config = dict(
    experts_per_token=8,
    d_shared_expert=64,
    hidden_act='squared_relu',
    balance_bias=False,
    router_z_loss=0.001,
    init_std_router=0.0382,
    lr_router=0.00181,
    norm='rmsnorm',
    optimizer='soap_variant',
    learning_rate=0.00874,
)
Below are experts of layer 3 (counted from 0) of a mixture-of-experts language model. Rows are named router (the router's row for the expert), up (a neuron's input weights, with its number) and show model dimensions 0-127. Each number is 500 + 25 x the weight over its row's rms, rounded and kept within 0 to 999. Numbers have three digits each.
After each expert's rows: "mostly gets" lists some tokens that are sent to it at least half of the time. This comes from a sample of Wikipedia text that the model never trained on.

# expert 96
router:494519505543494542516486489526502483502488479521479526549531507543493506502504516508519485505479499491522506515524493477519462493524535488504493519504516463476512506422482504478500480506472544498479484486515511502504453467521471463516537499474508522519528502539495462554505523523524487483532432525474539539529552559489491522498504517465488546471502500533461494489525495522500498483532
up0:514515496523459525523514517470471498518556475480479495513504486508479539491494480500445491470518523521451521510486490474495479520501512521533430510492504510535492444486534451469489524524516494483526514532507482505528477552511458500492519526489498458529501510524484560536502503524485500484496501476475494468504530527517460480507493510516515515542522539481454479535489459524493523529483
up1:484496555521526453497526497535517497487481513515504519544517506541523497468507507558515477489519537494525467512531490447518486482480515551540465493498515489514496478473515474477546507520477474465475497522479487513500519498508504525533444559551530524465492529501486475490482491514464474510494493479500539513482486516505468496484479492496466505495507486522514550525543556503473524510484
up2:519511502521497477473516482479441506513509457482556506440516515493497524482477451521483514524490506482486538513481488499516494529481517520503509512561467481505539513487450496527481508484512539497539481484484513506528488436474501524484509497480516532459495468496493509563498531456517498466505495522476517531536537499492492487515471504506546523520501479482514550535478547514476525503501
up3:524506537510499491485515516480496512480524483538501499511464549505446520500489523477526526491529483525503532556538529488470529502543485477492513526480496501535509510474482510522576529480466490455479522530500488525470512512485479479533530495500484455510515530478538487481510472490526510492490445505490468511514479504501493498515539488528492527494519452486550537440522483509541487480512
up4:510434546461529478494540526535527483477517536496482520449496494522504491471509454505507483504559519497497478461490500496462510484477486491477478498490476530526455519524492481446473498527507488556509491512463514482516488492482502471472527491492514499513515506476500480504481509517446466529496470532549495521508525476491500480475506522445520512527550518492487495516481502473508535540461
up5:477517503502497514516492506474472522521479487463531480534566430479459521521518519489434489513482513489535496522497495504501511550538487515477524495485498507476486504505515436507466532489482491466501535460527515488528482475509502492529502549503491483477491521497490504506534471541440496497506488481481484506557496514477490528485453514454491531537489513504493479494506491492483440477481
up6:482515474522519531489527526527496488495510462534494507510470516458475495517479545476466473495530536506505492511539470462514463469477489491450500496511511481451504476458500476495509493509528471536505495519536466497474510544502494491518521469524491520512555472500488518529524490469517486489476472488514471523496492479495512574457446463485465486444502504497516487532516539501527520514531
mostly gets: " also==", "|---|---|---|---|", "|---|---|---|", "|---|---|---|---|---|---|---|---|", "ective", "|---|---|"

# expert 232
router:472504451523543529431481475527500496517528485564544521524510509508446491500490496510517556489479509477505509494507512444522495466525527470497498504499533488500512494484456511483471484493511563472522497503480502519475462467493497473496544485509504499514514451490547479506507525535492490481524463522495511556514492540505511505498514517489493496481492497507497492500568533506471503529534
up0:521526502516507500479507467480513532499484481447516508487518487494481481499468464526540521523527500515485529530497534477497520498496490493485483452515546493463476529515519448481484494454463484504469498508489468464509534464495494500461509502515502574509449520476540490480489525522499490482468478501546511503473475533502483521459455522479496519521424522474477523519467513508501478490480
up1:516493488502484492482496437468468515505509544465508488477465500474474501521502470513487481537500514519508498495497506545545507486477517444494509465502512537499485526483481444466490518479492489512496496446492491511513493506521536494509518519512526504507535545539531463496455523473504462467468522474524510461538475448489477486469505514513513447504508533465495515474536522503505493545452
up2:526501534491467478493464526489521523543527539491532523465506549460551507515503531505479508496518542532525490484516471481486488530541466507489496506499477534480480504509537518483442471488478505529510471499466482471528503507500593515525528491512481499495512497543500482486482509516443502510502470491490503525499534508492490563498503482514510484528479513514449497532499512494528493520459
up3:510500493488498468514475515533462539512447499481482521561467441499507524466489517551523499480478520500497514584497495502521508507481513476501515526482516444522499494533511528460537490481523511528544516512496514516487542509497517501496522466493507495494484490499532455532493504488476501479472542506464497493506512525441520469525471522511476490515504498497493487537484475509544554466502
up4:496486482508542483481515487496505492495513492453542522504497534511552515491483493510474511522498548495507502483504516468513503499521492479498503512475491500526494474521462514534524471449556470503482495489537469493542541516507483550488503549500468474460530466513501540543504484488481527545469514488514493501499496485488546522474529517501493490545511532490475487457516525542525482499419
up5:533525504507476487538520440463490507478515453483479544473536491503523515507487526506536494479507482514486457528497488494481527457522485516485503535500488520515485527477491502508533500524507454494507460502525498529481483464460512491489496499496495481582461476499494487478514508496531514523489515479454496470489503501486424500538501473500512477531510486493489487544516501553476534517439
up6:509520466474510503509498482502520474496471510474479532465507482522502492509493481515489462541558496507528518509493518477494470512452492520510512473517547564492503518526490557522483514514504472513524499482453487457517518470536454487525440463545496503506501515512485534455507475524507548502480519504555530518457505478521506535490495467502496547480493498505488527451475480489525510504501
mostly gets: " public", " law", " government", "ution", " community", " business"

# expert 254
router:478524488522522541486552474504471486556533498490529514503530501495474488461469506481537483489490512489506502567540531472531479419515513486489527525465518473497482454498496508485473470541507493459512458481481504524517500515474467473481482488464503513501491510500512482511465505495493503508536480509491498500505544511506505529471526559495474498458481496506496480460487478514468539488552
up0:484468511468485468533484527492491476521519494516521498534510509494499479482490500515474490490495499511497463453524521479480503525430508506477501500532524469506488517488522482525549518480573466508491474509499443495477555522485535472463562484502508485515487483499473510453463546518511507562484523474531514511474517492472479484548500542488538480506485473499480490500523496483474497488489
up1:569509495507509498534519521478520486512509572492492499518533485465514509511491466510472531502516482499512487494485515479471512524535521523512446457515535459515503484502507521478490468490484415514459493523520495479475467540496479463485509474462463481493497537528546520527495501526468506509515499516461507496502538484518460487484473514517514483512486512451486493547488481470483527505525
up2:487498501530515533446504529497496534516503490503499483517528526503501521463513485520531482495484536494445523519530457534516524528494479540421475530504514500456498526473464535540524495471489501519492478479509503501456504457479468516508512534462461512505482519460522517506481492477509527492507543503479506478473539500454505498473509481514528509494534514485455466451501532524533487488513
up3:524501420505540509467507522548496491508467524538520506557489464472513511506531545506488454522472504493485535500467466496520497500508471523527532504481502510528475498482512524473498469467466515486488524487459478526505506497526512529543536466512522473512452502531502486519548497473505516528493475494477514466502540525505488491492514501507486529483504518499521521574502490497492527510553
up4:484440492495504479523518496483503478535505454490464537504470490517511486471491505496515511481509446546467515518521455485499491474523479518497518477552482494495517498474474487495541503542529520523514489526468526446536516534505467457529514485482485470499461470518503539475542524482545476491536454490512484534524448520478525484518540525510482518506501476513514527474472511517514521501500
up5:506550507505494473527473495518472470489486513473509506511494498485489475458486501481472518516501518487490490502475441519490474525518500511463485531482507519497441482519475530507527539543506490470573437462493512495498509487503491523501531535556458471473533520508499522479511492521485516500491518457445511542488486469510531465471532527525513525487515545471467477501492491498509466470491
up6:523476548514508450480519543499484479517484504534516505488489489501497526490488512517510480451459470526510519535511458528487511449553477505468547517567520472482500529489504542508508492486564524525508505472519510541506477498516467488489472535497493449515481514507472525524539514506511534527493495516501503471512539548510498499472496525493477452501518468515484515498482525476535492486470
mostly gets: " released", " began", " did", " announced", " took", " died"

# expert 166
router:463507492503504495481485468537485468489522474521526493515538508495486482502488498463513486459423500490530488504496511463476488474529527489543545539496518510495514462525490512475527500495475538454554508503483508490499488445486448479474515498486507463516517458519493435480465516539459494456546497499469500505520508491520540498503515531475471533481484489494475488508500494526503534470503
up0:491530484536503463505504504506500500416559488511522559497499547490496453521519514497492493537567512489493489476481479487513508470515491525507466474478510456488475551474511490477539497482452520514451493485485483514466519523456503501544495506498503496514490519478537506508479495497493522498498547529517491470503534511525502486539489477497507552517492468490486515488535534523496468500463
up1:541465526503508537520518509494522540536495483502516509503550494478504490508533521501505504498481486507522500518483493504489501451476488467505494495525470498503550501496479465480533466451520463501491500545517462546461534472499501510483463526460533485483480491486471485495502515424514489482477492496513468501496550534481546497520501479520513495457517487502466525488509518518486479411505
up2:443509491547501468487480466493502480478451481506501468482497508508515520522467521535465465497431543532496476536530537509498488465511508465502490489513489507523514508534490506517511459481527500484504492512495525493538511492585496460476503523481514499447501486558505486531521505507535523467501477500490443500497461498501508476503477502503544535487496481516515455529495511525486489518475
up3:420450527471504512522497530487474452490492464493441459471524488546495470509496515505504482509511517535482474522498513472486509521525477481501534518510465482486509478526528505503480495475489510519515517474508503538542477509524489514455469486478504551478483513547509461499501473478503516525528511459502512473458514466510515499475506473501479493540543450494512499507484476509452512541490
up4:529546499514526484467530542513474537504499513503509455522508459514511488476511529484518500494475483505520526502516520556505522484495498492506518546498482524497523487460520464478524496510521503489433524475528495498548515513481475499474515495526494483441477474537508521509466495500523509500487522539504552524545490513519497487560485476484500530519479495441460493456493458473525519489534
up5:489502455552488477536499496458469512522549467477515529497527461525534512512481494475466514514504510534478491484502506509481497497464531487503488460524508501526533507491480521502515516507505456500522497468495469550490503483546451501527519445503521508485486481482488503504508509514504471441492535505527505527485563459486505478519444500565511527509538493486496517470477476530493530484480
up6:523498509495497534528531511486495522486509496516513495536466488517478472488515546475571490511506457491509499529513514483475532536484486541533491525455506551558489489518519519482479497513489512505500475488494485474492479489489501544498551521490520486526492531497534463425493504524469519510504524475430494475517536542456456505514491506490499469518490486491515524469478477524534513523512
mostly gets: " American", " British", " Western", " European", " Summer", " Northern"

# expert 56
router:499483504510545510533476465522470492503496457508466499499522507488479482490470487492492499510467527483527479504486509478540479512501512462502527469486538485485473479500529545477512502533503519471507499466526497511522489408500465525495499458489516451505489492533493486508459533529505484506541479529438488552535536505516505497476521529505446548497487480493509460487544505515498512476478
up0:497492501498511518502504477523471492521480506481458535514532472494572487502495477456455506532470543480485474508457535532510505486510496489523464495491522430492488496500497502497516512480468500479501522491529496540559479479468511505568528502431497464492515499526471470487499489536472480504509538508493515560488498463505532478507510535481493457523492506500490506500499521510506517458519
up1:524509486497508545502500526521474521516464450505478525485481479502517500475489504497548498503447463483510490510511466498504492556524462497475525463519529471512464493517534496512495487489468472442469499483511508474533481489511528545489460449498509486489445491517479499516529534523474507526499458462474456467542536509515489533520488538477489503507506474455534504488539487518485495526494
up2:508499485497517545499497485539514487491501505475494509484497479509526511508500464459500519524458482478475489496511521491450486525459498463483494463508513509533476510510541503491512461525453495522486480543494497459445464473479529516495481490497451486537520437461477485496511510484507477499526513510512508515519532467506489512542513477486501523452503489431480506548477509522557552500484
up3:540569512473530486448513475464505504463513490517455520514441499482492440509468485519474504469478512462519547493487508525509504479489487508489477474537511502431470486490501516467473481481523492522494519529488504471502470490483459504517522508479514500515507467522492502505494507529482473495475481441510469475518485490520506470509473512471492527502485512469488451461524512504513553539474
up4:534481501514547491529475489495493468491438483486477494482489523519540478491512477466485471474518486513517538477510509456540524519524555535491487517498478494441509451527470504516485474498541467482482507473548507499501510511487508534484483496502511515513470491525463481513481503462525484453492528459530497482479507492524503489488485480501518524477427493471501529509552535500459515534486
up5:488519470515495512497498510510507495545478491474502531540485422531518502539530483513492489510510471518463515511546474508496554444514493587471512495509482476506530506497469502505509500507529504532506495489548490479522482473525506485503553490473458501513513488491515523527549546512515504500480472519558521528510509466503490500519466465508524506479496461482473510520496465483485462506490
up6:455503499516484492452501483469473486552508544503503517476464499484505492533510524459492516549514446507496538515483511506507505534522532495561496522513510488511504490509551509494503564501526538503486459527495525500516549446495525502528462498530497521508465511474505489481473512548498458484523485455559485515500498539472504514523519492501481497484496517498528453516482497511520467520509
mostly gets: " German", " Germany", " Russian", " Turk", " Soviet", "ø"

# expert 112
router:505511499500473498477471496501506485513473520520531486518504530510491479485455485483504513484483538448509519502532485492542478493486507442530486471494516488467519472501486558461502496500473482487520501516453506556454490468500463459500489496499516450514517498481530477480468519512462468469492486554489480523524515487533522534504516515471489566469488487513476448494519494505493516516565
up0:433478485493553500514520522537517490486519501479495467504470500529462494518450488514501489476573562490516489471534489536484520514526463518500502478501562525510512477536460500530472500497499472510500482484493451502546490525440502524499481468498480503496525502486526524492483485495524485527482520509507535490531490490476506529511472495511516520527562508536499495492502536487493525523468
up1:497497473494535451511501516540521502496464517546551488523485500491477461443475502520520474494500504510514477505463518509532440511438540461510520499515510490542506542530498512463454522526507462547533490484495494485522540476471521531474474481500530519496479478500489507507464502525520473507493527516524501461493515519483476502495512509533527444448507520491507485521524489485482491503531
up2:507541536470520509536457487500507469516454476501541520478506493505492479471485528530476476487495489542484458492478488454539478480511502509480519495512516501476511469507481452477557469479543503482473490498492504485555517509536537480490474458541557464475471520547522469499515497490500512483500479494518503510499502436479515523485509478489435511521520512480490474484501490478465483488486
up3:532508487494490455524490467505477492513510511522479519483476514503493476469456549492465508539487512523517471505511470468496506495482507510473483470509480514482482520515457500479530489533490474481499515526470486533475567520504444499451477527528500469497493494492488484515495481521536491534513490507513523502464485487477503455457508477464523532509450526467544493480494479524447548560513
up4:515461509506562529537499518487490480454501499514484460512486502537463525478496470517495503545523487483476535462518539490496517475518515478516482535454488511530523552507454466522490481489539512485489495483504469468513466506475506510503510512527501508447488548457524520501513527519445507441461477508478492500492508516501484515504506445477499475497512531465496529499475531470489513468476
up5:529501569512510490452476505461482536507518483515477507505497553506516539515535510520496534515473472487489477520512505502518511485481486476517511489501487542537522492485488504451507444507543500505494472557515514533504486493455500470529475540496537499498517538493508505475479569500517448478542441504513475496520497496484486483526481463491486491533524495507525481519474502493464506544483
up6:478481494484510504514516506515506493480518497488509520445461505533543479511463517473482489489555487499529554491537505526498515515539474510503501489514475492483467461475488474542534494464492509470505521507491505483492489511537506532468483482480510447449509446532485524497505493517443449506523481517511505530526491496460448514487493489517451517499515515507462557525509511484521457537491
mostly gets: "id", "mad", "med", "tern", "leg", " forc"

# expert 37
router:484489487544519517536515488532474502519487491506484492520514507535473469493467513513471495503475519465516484534475519475515494517527554504516488472487537502466490465467522515483512512487521535469506482451532521536502501463514439507527486451517519479537491500519508476526491505540512525484543468556473528573512536495522535523487548519481472540506518466487485489509499498529503491490513
up0:502506559550484480451493519507437499522502505483520503511500489522516522498467470469500477511500514461513481492505459504495516517507536470561487482500491484500506462453573479510534484463519490526516479541475540495505533527502557466474476500485495527511481504540484532498533497507448492445503488512493504537478507491520495526460482512498531466479498502474495509518522529491530513489497
up1:515483502520489480523503489535456481508489478505527465511529468487482490461536500532505548542507527494488505523492492438494493531476479502509487475519526475473521510505498473488529528501485539461499511523514491511478538507504507453514530462490510475569511485511460493531547513480500511461481470511499514520429484453489480497540553537523515494478494482479491468460471526506484507472505
up2:514569526527517492510491515499484479496504498468545533460513482505500527529502435497462474468505500483470478495513534474541498525527479492522527533480450510505511464467470530506506535495504505537522518467506549515522485469494508490449467522492482444492515486520507482491532507515541516477469509476486537491493459473506467541497513452495496528494518521491519488502521449508484471510478
up3:518482507491507493493521507535522549502490504546549532448443531504482509513496494525519470449505536479513532495522490471519526495537500502514515452497522492453523449497524508516499530527514464510495520502493509519479529517511518513521431498517521512489490469539533518478466476497509465465481443494526475527536521477493519495498494446487496490529502459545510504494498545520516513489492
up4:490545474467496478493465537492504501544475504509488481516473513473471487497521503489486506512485508427499504497465535450515516495490510517485495511477465497485472495491496524475540495478521480487530496489521506466437520571496471491528500501486483528504460504494567486489489527498473467473492524528500559502499499494537528496468485516503497534507527509510507453483463550507524440507503
up5:530475505502504489512508520487481521522469491496517534509534466505486456491475509470526501500489471474482528475480485490460496539500534506503500476524471504479506501501506504469494480465462500510519463521508532453492458475513497470543501490501501520505493509495486460498480443537481445533526480499531461491486529476466531543486502477562526514546445510548474459493498532516521488484457
up6:479476498523479507489496494516488453492448522525509449492524511532464559548469493566480505528526518485470492470524513512483497479534506484539514537494521527465526476498500455460503457481517502452538506486509503524514483506514524458521512468503483510477491467479524520480496516489500540503521487493476518513507494504504547504527527491488473484508545530455504562498493470491465487522517
mostly gets: "ia", "ó", "ā", "ă", "â", "enia"

# expert 250
router:456492468534545535467499460498497499532508491546526535506510545490446466478478520529492557460474510503521503507535515453535475443518496486494478513508546476479503503472480498463508487512501566480499467505487520548511461490485493447513512477493514473505507467462501467531487515538503486487515474509479491547513508517522510502483509520484492506474476511510516495517539495509481487482534
up0:471479506475481540494495499473538512530502528505525500498521462527502538510507501482462512473491516483511510549526508504513461520491479544497474492498509498480521487478483501486495525475507509527512512500474546558535502467517501476523516404506515498500460530511509497428487551516462491502497465498517454535499448511487485485458500525524536507527495515516520476477459472517493492524490
up1:455526539544476480466481520493507496504484511474527483512482504528502478525509520525506518481481538463484475506528460522511486499481538514553509557542470540488476492517564503545526521495511498515481454470537490488446503484488492508491485526538480495518460480502523495466535441456502508509508485493497510520507493523472489497516495470468434544511495469486490488489514505487506507530505
up2:487474488508507508490512510456524467501577503465482489502462486525503492516458521519507450511548492493541501516483490507522520499485506468476540506505456502508511505507518492497462487464455471478521524501453464445496531575495529524490459507545511523514483499518473499488487489515493517483482496508512491476514529565540460538490492496530467492487501535470495528491511492529481496496481
up3:520501433484529473481535523496473457492454492495545508476503535513479469521493505544468473509492491484491516486489484520547469499516483530549447466450506523525460523485473510462509496496507520528493524507493493535521529464512458511536519517476532510475438490529509527484511522537511498506490503490494465467499461560508532497489503497507499529530484504514520524485512462479481518506493
up4:477457534467474480495529504508513498454512536516509482472514486496509498504485500467476444537522523480441500532455521492491478510517455536494514510509499506472479513516496511485511544538472449494496521480447491529493531542510446501529475520525512547522500496536473523490492480496477501568503500473504510484488545501527491518510520492490540500528535522500460505460464511505524490514485
up5:479510547502494498539507482451505490506517521496487541500561489462532467503516528492495474539503535488474488496491479408487502554494489517527515477517486525530504484501534511470494521505520487480483461514495472440490492491487519471518469522500548463460526478490491546461529491510543463507546481520501504526493482499531499500500521516488508487470521509509519506526482535489470496504454
up6:541521500522500472520515515470520473522479499515496518527514527509520499541498488490505545518468516477526534470526488488515535533478504469496509489474551504483502531453521440458517497471485483456465487482553471556522495473508535496524529526486478488487513514520571511475486537530539513505498528522504503482463518489479518526516494477500520488529490512492526523444497499490452476492521
mostly gets: " life", " death", " story", " children", " men", " age"

# expert 6
router:483535483494474509453518484538497509505493494509550488512506500488497491454476489504520516484485517490528483486498541488501493465519527490491526450466532460480478455512463512510467462543466500494526508500478496506497502480484502528469487471454542532508525437517553500495501539502473449488497508502473484537509505504531511522468510496492484514495457438515448465499515496536446502504518
up0:493516521553458467525538486499540487492537530491455521511458498512475486554474475524508539487517498521537532465519531493489496480476496505477536539526486506492460508495524483498507450490517493566499478475512499441514495498493512504494489483484507497496471495487535470502494513532544546494507475474475488526508465467504511504544533490516479487517467529480500534468459502531486521451515
up1:485455536491438536512488490541494529518489519473516477491499496502503487482484503514466506510528535473496511506518515435524483498525506494579521513474501483455503499517525491544485511496491518517465467521485508527486503525500498558469482505516468520544526533544459487493486539526477503536520494524517484503492520487467555517499471465483532556489497513480516510522522501486502500512454
up2:485549499468471483474486482543485463472514511456463501478503534460482504522529514520467494501516522502457513491460505493503509427512494460510510498517526525493488520475511514502511467485488515499487478495504515484531512525530537489479492533509519548477539466454494463487486518532516459477512512473492503515506464467496570461502507513494465501521526498511523529534486465533494484510440
up3:499503502480506506517483479474530488525515472516524523467490475500523470476520505490509489428469558494437492466537524476562507516479525516481520525520475527479494517484472512466459528477504470527473453498519495474517509532527459506505497577503506478510509522537506522472515476500530492512499509532491484452511531501500489525483485504537453499489481488526477502499545511527491466486483
up4:471501505493473543451479522465534487511516518519528483505481447457514476508518526483485478459483521510471517497507476531452488524540525475524462565548493491477505501528485488486554479476527552481475516495472514551488492500553495478476498486472490528527464479496513512524517526506522536491484505477508515535496527499446507495510506510481483507543483496507499515481450507491497478521530
up5:491495553459498528539466495499480508504498521488459532538481502524523464472510526480527483502501532474500491446506458491489501493476525441466500479505456495556491494446484489491505494503483481522498515541538501479540500473520462499478459497460503482479495494480501486461485523544485537512488537519530470515488505541465452544488504483520479531485550498496492491518525511485471483485495
up6:520519521521484517512509508478488534504471489468500506533518506458487515517467468475477475494503537531485509513502528509504502517489490472457488499486503499533518441530478484492480499518500557531518499480501514490527572512437539461483564501479477504481539437493512467487449448464508491507492514514527501507531467529496524505532467530494508523500478515495510484504513529511511510552501
mostly gets: "pl", " dec", " dem", "rem", "fl", " rev"

# expert 19
router:467495477493550486448502470527493505528556501510474478496503535483465478460488497492518515508483513516513501523538499479485473487523527466559499506479525467491489493479448514484500480538488536478539492484495489527505479452504498492493455495473509513501510515502522453514424501532447498477507453511496514500498522518550501520494535544495457469475480483529486475484526492502510528477521
up0:544503464539492466506469540532490537517516527493487485510452474491494549483499515493496507527465509490496514511537491503507518471540515495492485491527480463466469480490545509513511444502491469448495487511516523492486510537510527450520529481505539551524504504472481492549533520464522531478448491510491522464480481498470520522522479512501553506526465496454473514470502509492524511506522
up1:497487474522467480476536483465502534560506501491514498464537444480497495468507469488508458490463478499530515476486473472500498534492511491503511501551510492502517551509532510508496484552511481524530492513498528554503487459515487496508496491504464522476455501488486507510491476539439527490481521535513479528516522485441470523453538530510525505469479502502454522487475469507520518499516
up2:448516499486501522481490480496521542494463507497497532558474490525520482504532492515498456475503499499461487503496504455501517472541507515485495448507535488533485545452474455497485529508491473510490459482497456451475498495462523507525491511516484486507545510520522497526502531483490528524532473479490471499475515476530492472559516516486491520483471512553529444514479486472514486537487
up3:464461514522517528472509532477489488527496471409463519529489504508518512497464512468509514480510528529490468521514491488534518507492492492528503476460528502511547530470497485518507565490524535553513502514476548514535494470493492527508504526493502502526513524529497508423484493520520492509504511507504488552458533512491505492511519493520485522531507483560528518492533526479491491481482
up4:487523518493483457471544503493533509502496470551501447493497493470489503481508503454492545492485499490506498484539505501483486526479490500478453508509523460488447509551516484459447541507522493485475498523505497492476529526497463517515500519494513500493473485499510493497569507505490524530511446485514498496547485518576481472517500479496515469516447528504502481506536476495483440510490
up5:548525484554497511477507494470477467498540529523473512471457477539484460478469498525481506516508485502460486497461478477494482525515508487552475512439509512486495500506471498513532471478486501535491520495472545512496502522505509481475505490535491479518517506490484547485544448542527498503504488489508490493550498539527487531548468484471509523528519525481512497442457489503520478525469
up6:516492538481509496528485490538496530523465497505482511485518477506506504517464447575439484522505472503527496528481551539499525496485514551541468517511487509509479502489539498512487481484519484558510523527491491507461508481491480506493496463491535528498456500563522527487482471530508518518534497466490545523492493491472502453500485526462519512524485523502471479474467471496524513530503
mostly gets: " Pr", " Act", " President", " Ad", " member", " members"

# expert 163
router:483475482522502520524499463514501496501480482553475490532536517484485470512482490508488507460475501450552478552482506490544470506524555462522485459532510497493476504459504553492518481519494518484486488460530506516476453442502472506502508490494511423526521470490491461481468515532504538505523502514461512497523537496502506517460531510470502522493478499518500485503501475539496504480529
up0:511485491479516467487491508480507536518478524503513468485473513494518487522480493491490459482497543484527514551454510509495500451506486528520483527476495464509519458481523529480525472476490487487484485522549537482511518444524478480491456506501461473492554467564509467514479515511516514532495480503470491509526486454516558536513480487439488466532528505499465480520491484496519521501519
up1:504518525489462526533460522498481475502495523512547493524481520442547460479480483482483471512464495561495484477504507470465451485528506506525501510544466519496492488500542541506479499518517474503528505508487554459505517494553515477529496515490530481473495478502485454488485525495539481467518532472513489480437520464511474513488489510521469487498497479485524475438517490506505502509516
up2:522498476498479526490461470475472501521454512471503497450495486518537483513504524535481529493537509450494464482515497450526497514518494474582500500513485505507487500514471476490489460547455524482515512489589513511465435513486463495469506522465451506495517471517484475503526501492501485494492511512498524495488508507484498536498540501485544511485512517500502522521471538511478507516509
up3:504517487514442521553475495527514524527505528517542507532487515442477524465539478479520449448529483430489513507529484451514515514514453476553488490472510500495516537476478492520518496492478516505490480510535485515495495502513535488490494531509479483496572463517503507501491518498526504502434502537480537516507472496513483509518524493454493506504491497509540489514522498503504495468510
up4:476519508515503522500509500568490498503497488535535499542550559477489533497495507499480540515484536520552499510519502473496480504530523484525482503488487478505480495497468545493504484550494515483509471483499439545481480494525528541514523480508524492499514490486552473555476521508524506439501487475483508509516527522538485494473518521510482534479534482533484485512547507532479500551506
up5:491500500515475558490540506479499524480490504539513495456481482507480500468499457495480496520548518464480496497496534543509508523540515534490527481480505527497493452492464497491535459486536487468476483515536508481526539503493474503502499503477526490496507470516519515518501565525550500484500523433496563526517533464508485479485462458516527522511467464477532472500488506487511523500481
up6:503523492541544485479496519483452539526521529459472507517488478519509487505490471441486464482492515470510499508502479488539484498535504496511479504509529526538502491478521526500521500540501488535451453504489528463519499485469545503515521481494468484516473502466521490494493480535507509443514508518500502450521548511496548505446523465484532501502539489519461448524493505480539526500509
mostly gets: "iy", "iang", "ō", "ks", "oto", "ky"

# expert 229
router:452505481515530493472486469536500483511531476519518523530494549492458505496501493508521535495433514491531474509523517468499480461527515485547508486498516494497508478500447519492503476507499574484543490487488447491491479468490478470502486497478512449522506506464508445501479512513465504456531482488491497509516518513511516483491532516474442503463484474531504456535503531520512508468502
up0:536485543483470474509511480525545504502443501523545507483558495513513524435501491522480543502477488484514509510504519487469501511436502481497485540529520495503520510503520496510469503490489485508521543507480541475516462525499544475518530497443484479517515502493497474454487498492480477548479492509506516544518548475526512538521510490531498510532469525467470506498487512468509466492457
up1:478511495518498525486477473475513452493548549446468498532545486503518481466487506507494480542488505568495496470489518471483463460460498513501513522498492538492494501525491508541493523501473491483535471497481516501505506465525550508513487482505525528506484514531479508515501459526517492507516514504479512453448555524444504529509487477521466539524529520483499505482462521489534508506457
up2:537523503495496529477474497511523503509494467461469474521508460493497493504495499513486503470562534476513499462514505540485536499532455499502484471472470513507476527471517490493526460421471461468528468508501523445445481513483518491440462520503483516480494488480499520508496475485497503529487478470437466486475496485516476514465551510511478476497467494497515539510507502514505508509490
up3:505542524502540515500479501486494505514517487551532465512494483465453502520530525493508525483468515471484486510505486479479504540460490517506488468440500523550544505407489477509493498511483494464512541476547531526484508438475514479519444523534491473519497507510500511460441486501480501483523470513493509462503498511498522514515486482499524500506517497527519481547510476483511507494493
up4:476458497521507517482472445561478472526486520507502491542513503472506494480500487513502460521464477483525541552527559510475539461504546478486489474457509479496508491456498529466488446502502520480483534512509496507514491534534487473496513501479510530518515528518540504531481526545482492475533503482485515533491517496497511523471524528475477524494498493496483450513529512531460533496533
up5:443510506506501554502511514525530498449515462529522498496412522488515535495516509505531526485498502508480515510470499479484519475512500500501517491441458487457476499523487514502522477500503530486518512492509476446532481435498495500480516518511485539525531497496485507474482499499518504479501520470484496499473433509476528488489513504497519517496505524503496540526535467553465510435520
up6:529551520491557509506499461504530461496471477520485517510513464521530487521506504502495476520516450480500554497484527460475526461508462479527513456505521509519497460479471538496516512470524498509524460557464498496519467477491464526477491481510525468459488483494496495488478497530496537457529464444499509492475524484515528490504507439474485483480506513502477517480531501503544486503489
mostly gets: " South", " North", " West", " British", " U.S.", " Western"

# expert 176
router:493507466519488476474485469502503505509501482517544480540510514493488482489480470481505524466449539473500522522506506496456455501531513458553502469479517480474506486482485525469473501527476499498530510515464513514507512459489456465484513497497517464552501490523522497504460514514492448505497523538446492512542517477566550523495508485489484529503468436494518464489494498503491495487541
up0:483522497506492473490497495515518490504482539449544515532480541489538487519483544500525490502537477481535534530483516533474534542500532460519479512502499436506458492454534514520523479440500485528518534485484511517480504447495523509496545487507525539477525535497513489471511493494495460492508512531510467510482472502501478466505493550527505487480479483529515508497478529551485518508543
up1:488497474499433541533503461478505516485504483480522512484494467458475491514485456493481518517521495504469503526501511496534510455537496494507476480493478480520470535547480484527505499526516521504490495467549529518513535498511444479459472518489516493466498477552495526468532489424483481477511459460500512488504515474502504489476516557509516513470462476497506472504456482517502478501469
up2:503506531494496535536528525468519552511502489472516533486465486473493503479520483512525510474487515538521517523554540474475502531529513535471477504493465453512501480453535497492480517510502515487534496538538506490511467484474510509519493577467494502470533516479484500481484491533499533484466480471511498534517561507524453520512481504520504505530515470505462450483512528480534525505495
up3:498471473537473479549494531513472485507499540540482516507507493475492452523525503503481500499489503519483481502452504473484502499518457482512534533524534485505502477499530462503488526489471468534461522481498503570517545541485542485504514443544504495500508463535471483527494504512467478518513511477500491490510481464458511556504504506507470556503503500496542458471483498492512537518482
up4:520481460478514463471479513464517453505539510492538474514523501499481545513451470511517476501494514483510538460555508513483480465527492491537471506511517490535477504447485557537520495502491500550518491520494505561511485482475482482506520509491534501502455492453518518486511475485493509479513468468527550507471537516499481471523512518529518460507516521513493545504482463498522472496483
up5:493512499502517512495492516495506494536492524505500498508487496469521466478507440530449572451466492511488536480533476506454514511502520517501494499444471528482450490475483514456505544543473483509486507511492518506541486497505504501514492516494518541535494489493496513531483485563478495503456533495478506472520487539515507513482488442528497499480480521519481481511465438496479525460527
up6:486466493498485482465488507460478476493567542506503507513491487520455489512504520547502495464485483524513414475499524481477522503519534473492481457494509491515492524467480505472530556527468456507523485461484509471488493455489490493511515492524538492536522563489511506486501488479509496528527478499477513500477476494478469506470484472554480531542503521520516497503501486514521525515545
mostly gets: " Car", " Carl", "col", " David", "nold", " Puerto"